From a checkpoint of a small mixture-of-experts model trained on Wikipedia: 224M tokens.
Below are experts of layer 15 (counted from 0) of a mixture-of-experts language model. Rows are named router (the router's row for the expert), gate (a neuron's input weights, with its number), up (a neuron's input weights, with its number), down (a neuron's output weights, with its number) and show model dimensions 0-255. Each number is 500 + 40 x the weight over its row's rms, rounded and kept within 0 to 999. Numbers have three digits each.
Before each expert's rows: "comes after" lists some tokens at least twice as common just before its tokens as in all text. This comes from a sample of Wikipedia text that the model never trained on. Tokens count by the router's weight.

# expert 0
comes after: "1", "2", ", ", " in ", "–", " ("
router:506514489502475599483513463481475471404531492490584498478518435443499535535480496459475448464429559448517505460446485463496486518498502457500459456473494495494553508542554445478519427473455506564487617536441508509512446495520549460512498478452534455489529409454498426551537488434458472497515578526499542483589552490458424493519525473521538591510538462555543504499480477584450594469491522509541585486574550518531533502520454439458384498532539481530557518497524512469519469492512451511481508507467433528463525394498518506524526497506508469520506516506484521462511467504466458517484487522436513514514519423529505516529524556524512507501497468500537468552527567431485431462585487463525504552565461461465516454523485525480439505523485476487455573455536522409453505539563544
gate3:483477476517508440529464449485496457539458470472470531529577516487502517523527379497461471605543451488447543495531479506508505559528450477514486468517522512520459490487436444540524470469429465506536528501578475431494517565522432594512532572508487494544631535532467527476580463537506495470471534506485528506424454452482514578590481504488568518513485412454441594418496541499472395567548494547470498583487545534531477570450516511564445509480502488513551487515499496533532490452447525473604548495517503568499477470432501495479510478439527484447528532436506536464558498521495481509450525543466482484554428482471513485441484497454505565528561521514518496484492463482550503479445532443504461493470533475457483448480500480488506491505505533492545445523436456479496534461481506
up3:514527496486437556487473536519492526490552500477517475548449567553494546534531576544518487494479549504536488477507547557538532485548515581480559560543481463440484501483528583492431511438573513524484463530499529485510563495443597501474496426516395498476497561506588494511499495500538505541527498510507455516582521521509524385387571536528463431476513555505535440545541499567519545427475542459529484456510413434399446496462494538431530496517502520461469478494500481487515477528530442525477459511555499436476549517578453558492448501514528485509488466524542485538436561498493550541544509427548474493454550510506470521535465535510538487524447496483505508514549418481461505516495528538559520443496437525596486536440493488525462569481547532462514497465509536504528502510458536
down3:533521467456512460520543520539523532576480507528527438516478436518476500591603413518497551495539459492531469481561432466618477476524438444467491482528430474532551406469424459542490556515463566462578496427513452527559611541563504527484466484492490524498533497478494532581513504531523551467459530523535507530546476545554474461491524479508448524563519529475499501489434458510482512469530539485561474504481541563579454444482508509494498510501483551455474508507493480476510444531409536563509517483521540522492541489524491541498607449559530421489480525451528526534529543461480598520483491462518473518485449473483457460525453501462541482423581503445480511525491472460490519543508544476549539479444551457475430458516583496515532488507489499542455439494469518520524452516459521
gate4:537479531484466507481544446572452494489491478527485498500574482474476404563535488488553513512495476557488514529485600482534545477495563554544460465518457514500511495483455539472535544516470585497465547480504443501538460529460437475527483538581539487569521478564503521488436522544534543554482507543523486505558413504476483591543482569504541449546477450477450470471451564514552442511538504491504502469496524470514515513472477498492558471527497505525449487490502511462578527522460534494468446476488518560499561570534565556434465463529444574530517507515588533498520542538495484599510469521550484444505434486526566497441568541494472472426451547466468522471530489520502521528513494547431470396505531425491525481543548612458592496494516541476490507542526448476474428478479440
up4:531550489440535523514495533428516509560474442485452530487503544441483578457481461513404473550512459454520493553510517506488497513499431534550494513460537554513492530432488458529504546550550449487500433467422537496434593513537510484545466493516468530491420559484516467504519408508515451531483449473440467506455550497534481439446517447485478450440488519571512534504549490517458532503457460517581502473480442506480504494494488499478496463520496517581471469526481516484459498440566500487493535518546468455450481508499439493549537509468509406456452497485459433478526445452526481489524610434513502447491585542471511543539415437557482512463474467575493507512485481529556442528485531484494478526490458545555470448451463448526432434562529491535547449393462573453526539508503489
down4:517546467542536512490537428418524473453442506469480513494467568552476483475488533473448505436535561507409486519472451488549503536556420500491486484513519549450503526527525443445546499524496464491523532513435553429518491412454559525470542435461508502450445463440460466461472527496495478480577533436513471516498514468694452528462484517454514515477532506548530505481536488505467515531521455528547479465532647523470455495502521408457489451455548524456537560542464461497486472491516522483535487521537535467473459469567502517504419562455537464491524470559526519485480504437492500508507482505528531438422498488506482512498515496466560495422435426498470491516442493508511510506504511432530538494509415493538529479501550535507441541509488539523489513467513524439573536509529586

# expert 21
comes after: " | ", ".", " ", ",", "; ", " ("
router:517500539485461469516481478505520513534505464478488448538527473524432468430542495482515547394519429495545480554505510469534490471474521503507506490492488475518426569492511582484555482488522513491610482462497493488462473530537470503553533488494468517554461475519445517438538482505502456516587560549482503436447467564428425493527522440478447463484527486502540521489432472450499458527557503539525432457455458527506537497475495520484439501513417485477525480505465544412483532549469540522475542508453517575572516471511526467493551440399498491513457486514473490470508547595483502510487486425459490554552520449458559494440512445515491519504516553512422468487504480442496583468602432422471447473546553517504509529553446457417478502463496445464408530509511478468425443561478495
gate3:479557424489499509467412440505598468512508440515508547431483474482468469434442581473525507462517480543447488555523530553453464496461477471466497430548451548531529505542536506555532546546471493458462481489450488540473562497494499480517487476426513475479493559500489475463515553449512603514546491517500468490566473498515521504499516625471514449503547479448487492481524512547460505537426480476477520520512498495564488460466461583532514492453515534503530530531494512420510409521416577514476448496540515487458523459504507567572509531498526405453563484545485455526489539508545482439445527523455538554526422558490442536618523418532500483388514483490513532541473505470500523435443548557541557465516489527503557556530473479496464487538464518510479514480472529504537539509473470
up3:461561532498553511513514519487484498435483529463353505478557501493480459444509509486477462471500542576426528482513486525524563467458447497553463566496504454540535537489570516480509522520454467541519500483423511491421512559428532482464510433481565504464536548474501542493534431519508433531527589524496386492499538492449481421421493500505518553457525487523479468548500453588535482505534540495474463504526520519551477515429487456443430516498511470479489541475587484462511485551488554523481467560463527495439543491455516481525438456521507457539459513523437527523502552521490526501477436549476505497470539509456535555522480501569540470452504483493516470517523496601505568448496631539562548530530542468544545471517523486502475493454436445493488521561387481483515506526494477
down3:469493456517526457494509468468496464460528468436500551549562486507513493499530546448506568438521484474507478459422409490396462548525554483541520478535455533584559496569469566563514470530503519538519473503514511477525495530500577567508488506445520495522436494468488524476513516447485448519491538585431558480432462513354493501564541531542515464520504507546455464388489463542463514537435513511448511473467458438463552523474544441574458445516520502450523492425483494512496554502510467498413547490506481494515528510496550466446498420481464504532487563476533552474443509503508522488537512506491527456565468529573523500578520511486514582577531550462506511478529498450526485440482522538489504519445505524471485512495518432487512534455513572458485496426472540515390469557504493
gate4:529552512442482513418504542594510481514455492490464491536566549535471397532448469464520483490499483500480535477555490482525458530576424493513455466601475495544515426510500493510517492438518496416532416548427517519539521514499566493525476504537556464536567547517478494442482497574587476444501536527459466516490454521503532445532507474482510438499584510467540456436501539429534462528522513527460489502481515437546426418544519433535480470537457461484526464545484549520492458472465496478535487492499499513492468581531516492539527411489490523494550414545496445543464588523502517591500545513432496453515505489514461543491486495518492484456498456533485466532450533569534524454526553536442498495578498507490487516554517479464475573509583525443482469485416524447537573489458537
up4:552457498599489558496503451516496525452514545509542533523445519532529484420486477516420495467498476482447544549417524486439454474503487431499566534529421505461533509472516487457373533494438540493531533443524415469501438552519542454445521512555487472509480549486462536517450493500532518502457547456483515608490485502514516516470464508503449521487499472438498512544456509530446521445476479538448477560482518580493531534483459535433488512483582416546570527548541459555527455502553456556558484497437513512488469487447494547518466489487569575481535539513477505470510439444420537511488395568501534514503518492489560548509493515452510513539460467481460475530523454489434503511491508496501494545429546460548501492499498482502459408543457479587560488517577527547488531523525453
down4:529479418506497474560476420495506426482465492525529530542503394548534506550535475391511513513532479471487423476538490463450516569517502469455513515544511570442502520494514504528521456487490557524497564521442490452478508471545494498435529418445401500528539467465473527468429506455498565473532511532522498553501554477429461512528585496521510475541562526437508462504517520559476474533464477490455537483516382501473464507538523539480487540476551462548535456408478490459489435510520454531526454507485495494443444430451572495472499468537402584475552489512540595469502514498479517528491492502519420565556464554427441506512505581507500552463543449462525486513499479472484508552514490557453461523483506565527550542500467478506508529508507443505460459410538509493508545464459495

# expert 14
comes after: " | ", "2", "–", "; ", "| ", " "
router:567457493519489520500555422547540535466499481557363531506571505417460446410516503558423553510483514483500528454504503452560527549473495555479586521468477500518506529462464514540516495495523489480511436426472563571485545508507474524546477494488462499556467525525570530519529530503456506480453568476475536498522484514482529541449517449470436527510467500544550481513535475504483541503503565530499444416597484492525503565530481563431496436571469511527456542524522479498474543512419548468482501511538461477523546487482478482580512436479546514540504550557472512485452438457570520457574576491498500468559473489528508521517552479455430573444432526462482522533489503539542481493547515561556539510518543459485574479425547548466511479526521544548488543536488534428481468532475454
gate3:567551478570450495460541483479488435452449452525466546429545513440492476470488503495472536462489466518461492434435511439536526517515434525513522430454550475506502536534504503438525501454408552496529546466497523419461495543519504513515469538477497526532572560475580527521533502489463487543483521450533528512538503440540488462476501487473489533455526470480513447481502475508488482395435565525428521413582527499498544542518468538445451520477411475544505542484508485503472533528489609492539469494523508509493514423568511542563513449499432531494558486581534541577462507420522413548503453491564470531437468505533502464461519464474541461461439539449455514553490482542501519508561508490590464425491505509499478548456530484540441502468482494491417538479560461479487521535553451
up3:439495526425487454474439506540545471552540544495509480446461469517533502525491454514482493461598502464537459518503509535484502497482525521523542515470513495469467516473405469565479495544515548555460467528518530519550544546496450381566557449554547512510498511490471485469544480496574498508527457420480476560511502498460481585501420545422547489526452460552465518511486544513486503553528423470499486552431445437516509454487526480519530547527457435446532510469516546544501518499533472489566479561463482550482458557415480462492477548557509504455483514504563523449508466508475469453469475487481513597519488549535488459459537429613480483503466503528514488466538523468408520470512505480456481503475494536551406466478460560531485369596541446519528476523471464527471522470458486
down3:541490484524481529611546527527560481493498443497463519585478517401515470555491459497510517562447509499389511522514518519567499506415456535464562561476438548551451462502502429434485504518457452513493476527476527495432511558514464565480476532450454545467495557519495504482552504448397497459466553500512444492469486496620489447470465472496504534481500546543526527486506524556536525489510530540514535453474541405543487541482519517557514531510522501536516551520504490534525472554416476574455403532512505455458528508465459523461454475488515522507514531538545544434385478468564503510515520542487533569508494500504529496545537494497436547490513471490499502501470481587501535510500572552531458494450469506489562566545515507500516501421463490532606549508492494578513496480443538
gate4:493441502495510536526500541488501505465511545501482454483575469541552574519480511484549471591542579500527467502452511500483491526457471486525498531467473485410551462470533523482541523454439488466515541495560454464514557456543518563484543406513504445508466491446467559550592529522476466439453478487440489530489514510477514551459503552522485502533520506507512495477511523406506543558464443507538501452484465406479525477529477542456489451483504533541454548435490486523456469499519585479504546508548508509521501449495515460459541568533481480488509559563530500480477485487529469559487535540438468541434437508453518611476508504478486519557539472486529473495552587539437528415500536508564436469528410480535451427482529533536506573524524385513537524520468603472496542526442445
up4:466571484515454502573452512506424469530488493525464557452505445556500525511499495493460441402419460479575519457519540505554529494575453525458538525482539402524526445513543527489540492483449528459553457560458518469487495450482468527528515477474532566493493461493511503513501377530519446503512517510463494557539466527517432523493502519466525437494423582482493510437546407526504500421468471474489547460545522551530466617480518470488484479453482464560475446462448509515510514514478434492510532477544466524465510485502390488508416499579480478522553513439462481475484435526523458468520518565536516458502445503485512524532488458493480501527471467509521466453493508438543512510612485462494429479497464457571553475497483487442486540547489470540456413525464482451500529451430537
down4:514492482527552538487443508450402536507490532478495527540454511497559541529497508490529535488495604452496473513526491444517472537471567543511458418506561448445515513528490433460481477504443497462523528538473510445433555472486533527507568517495558490495451463425434474492496415571444514443513469494478496507465473549517510495493497446432532440481470453529551455573475462564513538459489423496452527494493505493497504428495520474546484558525454422511526491527489507431504458474524509468452502549467487497532476478508519467544491485476486565465433538443461542471446469466435468509475479514483450497501526563506488440546517469459455596497444437513432462486368468497491513464514505466565525545414475414519499487457488458557498480441464489429471491528518518578501599443555537